Weights of a small mixture-of-experts language model, trained from scratch on English Wikipedia.
Size: 8 layers, vocabulary 16384, 77M parameters.
Experts: 3 picks a token, a softmax router.
Training: a variant of SOAP for the experts, 319M tokens, 6617 steps.
Below are experts of layer 4 (counted from 0) of a mixture-of-experts language model. Rows are named router (the router's row for the expert), gate (a neuron's input weights, with its number), up (a neuron's input weights, with its number), down (a neuron's output weights, with its number) and show model dimensions 224-335. Each number is 500 + 25 x the weight over its row's rms, rounded and kept within 0 to 999. Numbers have three digits each.
Before each expert's rows: "comes after" lists some tokens at least twice as common just before its tokens as in all text; "comes before" lists some tokens at least twice as common just after its tokens as in all text. This comes from a sample of Wikipedia text that the model never trained on. Tokens count by the router's weight.

# expert 2
comes after: " |", "|", " ", "-", " 0", " 1"
comes before: " |", " ", " 0", "9", "3", "4"
router:480462518506484488518492494480525503457466508504532478493488530495487497514496492492490498529516500472491469538480495518487486480502475545531504481538504492455512471521483471501480511503519488472475517493536512533452482540470460518502524495498490514463535496484475532492552523528464494530513498484470534536462497461481494469505479523526
gate1:483476464493496515528473516542518518542501519459488500544473508469501531521485515489490504500517491511523476514471444497480528476443515513512481534505493517494514418487476494479507487536505515501505545498526454510498513530535514520503475516503482475521503547476519461533493515453514480479534536509517542481513488505474520531495510500479
up1:501520435497486486531478532501535493540486478454515533495513503460484522493482505484497496454530514544499527501492461494466523465499494503509525517478482516464531465479502483515495464528495485499482532465528497521510540491493461533515473553452521496503523502484505476491530540487547514475491541477526521508517460509468499549511508491463
down1:520510523494506488490496509510542492550563473474485488469532499518472479464454491527468508499501541508485514492500508550496526528508544497505532482505486503487490532531469476511510483510474463482485499525516463502514531445500509513515521513550549463538492530545500517533452463515517515488471514518469503484488499492476500455462535477532
gate2:511483455486524458446473521473499503500496518482489503448511557520487532515475482497500496480472504508528509476492464492538516498454461527507522482522515454466481520529520433457484506517464454510505493464500470514507436534494503510508524490499510442488477515474504502532481521514464468542477514503498530514488495490516522485500467504558
up2:461505488482491522508458491509519478517521490486514489515497442504508498489529552475555491530502506535493516518509547490518475503526486507484477498510497466531482536513504546485485506493467565489519469491515496536504514477490490497499528490493491574480530480510537469486523467520493527483511532482470490515493511466499532477481496524500
down2:493489461486493484502510513501467465523552506484495487428530516564478481521455491490473515531482529454519511482515474489510476549510476504495498520504496523475508523494505488562458506481522518495534504524510486503497490506444489505490485451498561506488516473518504509569511511539474493541478509498492460496468512502505508508505521542489
gate3:505469534495505454503490519465512494494501518521502544457506496496474501509495459515482545514502494506509461477528532490493540486486521507468501536487543486474512500461548493521502483529503494499518509486501495503482526508490526506470502533543533490500523505526495506490490468498517530487490523486496517529485514528524535522539477483511
up3:482498536515496483497495504511499548531531477536517478511492526491459531539470496512463551531486500518484501479553446553517455491498493454505536498491514496487531509472553486506489478472529532477503501525461502476508537490478508532512529477509514509512535494519531467493490493475510468541510504517527465489508459485532466489533518533510
down3:477535529523489479498519465573464542539514531499553524495498535536527508502477516498509496496466523497479581477480536500501533496498505471529468488466540513491466551511525445520548497544503520487530450457501477476527516529511448508476517523498500471479517491522491498511501513531498532468464485538533471516464492514503530444517508511536
gate4:470487504472495529461471482511550494517470525485442533503491464459444547466512495500522467511509491532496473489484501495515443534496453474513529508502527498497522495487515551483483488512533525455451502468482491537485486509521485545494485498520529536493509533496478501530488509543540526475502499479491485485479470527505490517537490497525
up4:555482477523507438542519465476482482495514491526491493509517529507486491520471522513528524477473522481493519519513477466478508491450511528481493508476486482518540446476498485541500497467518489499529487524509508504523484539501528478497510456490478467506506500517485502460447527467447504515514492528518503493546492477468493553475520494489
down4:496514512517465505493493497505469540511478486491498550491482509513525517531468499557438506482528472463479466535492496491456510506504455464569475541497517473532500466495492498475457505517473513544506459483510514483546492471530582461511530482567502507472505463538493470486535540502492490555489482495487529508505508481545483508483480509540
gate5:506523528461539509503452461490520500488535461512503513501465453522525532497463490491513525525460537550554477483548489471513486519523474527485471449496521491478503498501493517489471485484473519543502540482507505500489488509509520477536486507505504522497518529490549481471494492554535461515513509487484449486505529514540518514495518470547
up5:495505522520472483467525526529483484509498525492519477488529560515521466542500481517490528458526464476451549515483484514496510471473542489446492534456514533535464530471479504502463448503554479471491447535499519510493499468510492519500488506486488514500504501527463505515518470476467551494499501496549551527470508489476512484545474504472
down5:482496467524528478484475486498506510482501536522505498450487536529527418496485454526492559516485470486531503521519484498509527536487500506500537532512480465490470560515494527486490466503546509504475491492515483520509484528468507490492489493473494480475480534503499522466555507495512545484490501514476481502508447478502504468464471487514
gate6:492511490482503480509534522495453469482456506510514467482496470508501508528497474521520487500519492484506485507494470521514493502502507477475531492498500495516514470454498496488490488502547479514497553462496460529510529505483491501508514523489503557510509469479488440530492391491530460492488468460473493488513477490492464482507502543509
up6:496485520485484491480494521498497450506476486496513524494490500528537493534477492523471524494523501509492486519477495552469498483530514479515512511470480508517538482468507511459479526500517489494495536481478485482482529519539480480481514519473521567510504471513487468494435445505502483509500474505473497467545511464511489484500502498520
down6:458464476493530533471480492563513509511478490533528535519460531495487500478464562512456522479504524504544539499513526544483483486526508486488484500480497470491467519491478458466486515510510478494464493538507516521482515503495497476501518481481584504484534483508496517493453502493512499524505508473514517464523444553473513514474506524518

# expert 1
comes after: " |", ")", " /", "9", " United", " =="
comes before: "\n", "|", " |", "-", ";", "°N"
router:481509505476479558454503494504511473510544500477486493472522496444487493534462490447451489497467459474466470519533474483504515499494479478468546531512493490440466513482471501453469460482532471504491469523521519546501518498527509556519492556504487479480452520431530510489517491496487533504481493477506482513502511504519536511504504526524
gate1:488502493486483505439482462495497478495479466533566499477504502476468485491501543516500516474463481503519485483544477447575499533520503471440499515558445465478496583502500507512517468520482463459491509518499511486469512500488500516540516531487528492499450486506521496494467453468477516513471496489464471486522526505534508468532519561505
up1:531528537508525481549499516507471488484508529465434479535484486532511475517509481512479487529533531503460497503482524541446524490530499515515498468462536517524479446503486500511460540497498549534540478481524498511554511515542474471478486496502487483509542537507487494495518521517494491479544522499540532499494482509473498478490507441490
down1:549528474515486454476440459499504461458481536486558526500527540546466500517522472504478492511486498473462506519518512443511484523537507476456501500552524503512471468485511503515498558487509522482516504515472530479537479553532462519495525502501490468489480513476507500519464536496522465497535515560541470517480493518499517471541502481527
gate2:496471503457541540500488476517487515509488477489492551473487518468497509497514521535521458492507492498490539510519480523488486470490499513514498502476456480511505442502517486478496508508505482515510481485522543515484462471485507502490514510482557477567496479488505506489483493510515480484464509517521524468522452459511528445472530437506
up2:526473528515439523520504487492508515490570512521486512509465520517473543483498519501495483545518503497515460506483491489478514520535476495495499464496472502501529514502520509517483514460515503454483528511527471463495518535559452504499497485529458558497523500528514520487483510517532536488537526502491519525486526527484495518541479546513
down2:503486509445501495521530470464497551535473491475474524474468497489498529491501495463498456466532503476505484500504517486500488507518508489494548500508488502509481520508517546489565487460513516493494528461525484506512511489522478504525499512500509545466460489539512492488490508496505485509465525474494480523491512517507495473477497535524
gate3:500575454473466510490517510539498492528457485485509578491499525477457491499512495517474509534488504475502475489483522477501507497472477476496453503501506487538483519510520463511521483506505511516464524501474498481481479531487502494470523441522509489511528529525487466495521470459482508437494500473472514473504497492491543487513516484458
up3:497507478488499498470503528537450510500501467515477557490501506489456522563519500530505501555490473459488525503458510481483514493519491511492493482498518459512476481518497502510509465562554534486490510465514485532512517512493487519490513460524512526505475466477492445454482540461498456464526494470449498495528485492460523477549532448512
down3:476469486477492481480516503556512489465511499500515565549501474483478550445490473490539515505559537540522515511500477500455514509508453503502502496519469465512498502478508516484497515500495555492492506484476555507550486481525522509467494467513521469514542475518480487509538527481515481526510514491458519491445504509507458516519467491500
gate4:465535525457521525509525471575492446494508476455493527524505461498527509520466496490491499510487511469488530462521492484490530503473485504500509458505519520496491503530553529511516520508516534510439536525492466494496441492451519466505508494501533483506532445515496513448509470510473502584510538489525499511492525471487515509530454548511
up4:499495490523462496469485522469490496523511507536555484504517520495521473485504510526487532491552524534484483528494479524445466453470515472495476517508482489504515512473473470507453517506504494511560478471506553487509537475503502464500506536506503538506482475542512533533456525500518501467528484515454472506480505490528513500501521453525
down4:482497498504508510505458466465512474478490489491505547496521514477515538471509502465491433497516491457520512507431457497440514466456489489472494505511504535547469535477544545554534474527495488502484526494502502502496473463489476562510537497530485469490475480491510480500450462454522512513487514518509505553476503495538515513540507481488
gate5:480516491495525540466507489496485469475485503522507537480417515501498463517495514469522485507516492487503460468488504538503529516530503479483483450543474527476507496463469483482488497455511547475478512511439489509512478520498514477524492467490475502486570467522473526520494502507522484506517507475515500508508476519451520509493492527514
up5:538490501507488475515476504537536520519494524501511483521528501516523465489553480543502473533443525481465513499492480439478491476517529489482546540480488504505499513519533512516506495517496467479536469475509546494518505477482520503498510511480526493546420513511531516491481472482457541528458493540502492517479497524521468475486503469458
down5:491498486478528495520494497504507506530464465518519486493527494528475494522467473488478499535484496523474548506479529491495483534501487493506517528486467494525506478557483508545508546533536549465538516459484473484503536521485515507493501566517494500508541459509451537491460547426524511492483512498483477481508455513501495465533549487519
gate6:492475492507515504484464483505455532494518513485520496468505501512493508509504470485499502529530521492517466517526523511466479441516514497496536523490510490511472506508460523466524480508498489511524526498482497501494514495504501512524521536492532534555516562468511514489564507470579463518507535476487542443495483561517521479508501489489
up6:498475499495500508506521506508501489470465511486480491498491496470467497478502504501516495510451477516494553511532433506506491508537510496496488493474445502476513498492508465517506515456504516485514469507497517488523481497484464470485486517514502507456466482523561515469498495490485547471532502480479491557502497465508505533509481505532
down6:534495486466540504477516498491507492521496490492504491461539502474517465481506495536576505504493513504496478522538455485491511518518481566492508516519487490472519497487493487478499486520462493502514470533505463477520496482501507480447489459524527532485494477496533499488521534550509506542481462489479549515474522506525528503488497513535

# expert 12
comes after: "\n", ".", " =", ")", "s.", " =="
comes before: "\n", "-", "|", "The", "In", "=="
router:529497462475511479505500502542537590476521486464451457486514506522509489533560490492524489505506484504524485462465481522542492505490543491458483489519456528493512467463523492482498502511460552475524492475479505516500547471510518506477486463496470506473474547500491448478505492499510502529522519484506473500500477470495521477447448500498
gate1:561478485502471509516480492474513482484482521507491491515512483492506510502490466476503514507497534496498515490484506517472518531527455482503506539503533506512505525470471478493500484496519464499503502503499515515489515483539509491484504442537521473516506487527551509513523484463477486481470475546473464512480504527467485470493506549496
up1:481507531512497477479527517491472491496503518507537501486506506522536509466531528459535497502500464479510540497547483449527498494505483526486504491550519478503455503470518518480531510534546497524536469549499471514472514512509437491497480521531507552499494480528476493521488470480510512476458488474489499478512487480551520493543517505473
down1:505502488499500472521469491521481529487495516504512506459481518508496500516509462466513494448513521499526481476490492527474550459511451524533537476533535512541529503491477471498521509472501502514463501466492529523490513547547500481498566494481465474459508523550525482548495496513466483488498472485466529490472504498479495565491516490452
gate2:526474463511476459483488506526518509495515542518502519532491509483459489503521554471517520547505516510546473497549530477480478487492498505498498531471467483500515482578483479523521494474516502502503505565498526505507503482546564488523495506481505504512510505520512496483523573489539479460503501478487519482483500504474480475486506535490
up2:497506502495511512544494499485507513519526473504491524496502494520475535498491503497484499481514511482490499530511466547472488496467495515489552493491526487479512491505492523500489510497491491489485505502488515494518459530497540521538519479504529495492473507471507480517530434503496524509497521497501505513519509421467478504501468456544
down2:485521496495473528527467501520484487538495457491510504549472496528516498515526496530471496456498481449489520446500494532494498520444552473502492525472487497513507487496517483512487494460471495472504511481472476527534516502529527462508472543503525509473505455506507474475472489493477565481476478514467502514507535462478487520490546478520
gate3:502526512457503507530497516469512485502477540502518534529551535476432494489538506503542477473511498517481502481494532490492487494536490501482479488453521510473478521479476487483517495526487495509504506457501468498489498487478538462554512510477525497484457523506452457506472466527477534467495544516524487498489485485528505533468510474473
up3:541507532493494468501521569476483551510493538523492448486532464470458535455480533489506540485485461499458534461489489483521528478530523474452507508506483490478507507507445522462522506488491523505475457552509480516454502505472481467521460503511492464508493510498503506487491485517458529483453462507500501503507461468537466505474491488477
down3:456529473488476476503549525495487502516519515517503535504508458515468522449483555527487550473502507498475544483554511511486493479524495513514513494469437494479500496492526515477511496522518500486507508524527483469454507490525479547496504523489476490537449481456515500514497528493541486523513514484522481524475507507441557483521479502543
gate4:520482464532498479505487434503489483514516531467515522487478503503520513540480500476498494458499480522494504491487461513520466471477450489554541500454492474520524524450490474503496509526507516493452485490541478535468487525482499541508539512487478482424484486478509477516505506498523498477550482466518534491513458472495503512482506491487
up4:544512527491482492527483509492529500507444489514508484522444508521513472497497499487481470471492472508498467495497548519536536474506471477526497470495542498461503512483517522483514525511515458492501427460479500498464501528486483478510519525517474495506482515498532439547505476524520513518507486464466464483516485507488515506466509497506
down4:519499508491504519500541497481493449516504533483547524530515473507524484511550492450502510489479433499493490536445518498502498494464523504486513467478497480514514488557539503456508494521500505474515462496483515507468501472466527526498481468490508510467513480505556522578545476510518500527460537496482476508485496473513521434506546511516
gate5:525485502480487510446488526513511491542469491462493531483483539495491482476484506511440424519489535503461522531548513493498478511424458541503515485532493536515491458530499523540512489492482461488510483490493511519456467526498520519502505525491469508459462476501519496512527474465475499478503509510471463472493508506505465482483518474546
up5:503469525491493474533470472487526459509477490458515458491496531488525477454501524507526499480515466511492494499490472509470509481515530478503513522533510511502518527482521446528503508474518463474489498535501484501526511509474505555515491476505546499502487517499522461497471545534498501524530553496491529501515478499514553518516492506437
down5:491469482471542542478540506473515467487493520445528475538513520510485503500524520548564465512506502487485482496516542488487524518525488494520492536513473477536527503518506509527532480536486531514544522497482495528509511499491472545477494497554516524481508524524514504510507518460464436504499533506523488523520497518509514527512503500532
gate6:514476518488474496517505546487475514462497471558498483534496505494529522505495495480518484530503474491463505470480486540496502516517497504507492517529503549524539478499481490510497486530495530521483498501465446423488504482551494529526491510528504479546513534505487523438488503501502521512492550468531528529499513516493507526466535500522
up6:520515508477494510501512533489467456521455496500563543512459452515480534472521458525573453524501498475491486521511491525461474509569498484540480517463554531480504516509472521490529474520490514452498492468484517463481510489509468492523477503521491513527499485520480508483478519492495502500472495458520515517468546512543496484487536523523
down6:472526500553506493469477517452494502486523475528482522451510495537492518484517465462483507501508522500481454514549516499543497478539514508498504471522505524477476515464478524488437462486514485450489490546519461517498478522528510513500484466492473478500515499500489434502479494529513478533509499483519485482506514534489481511478500483504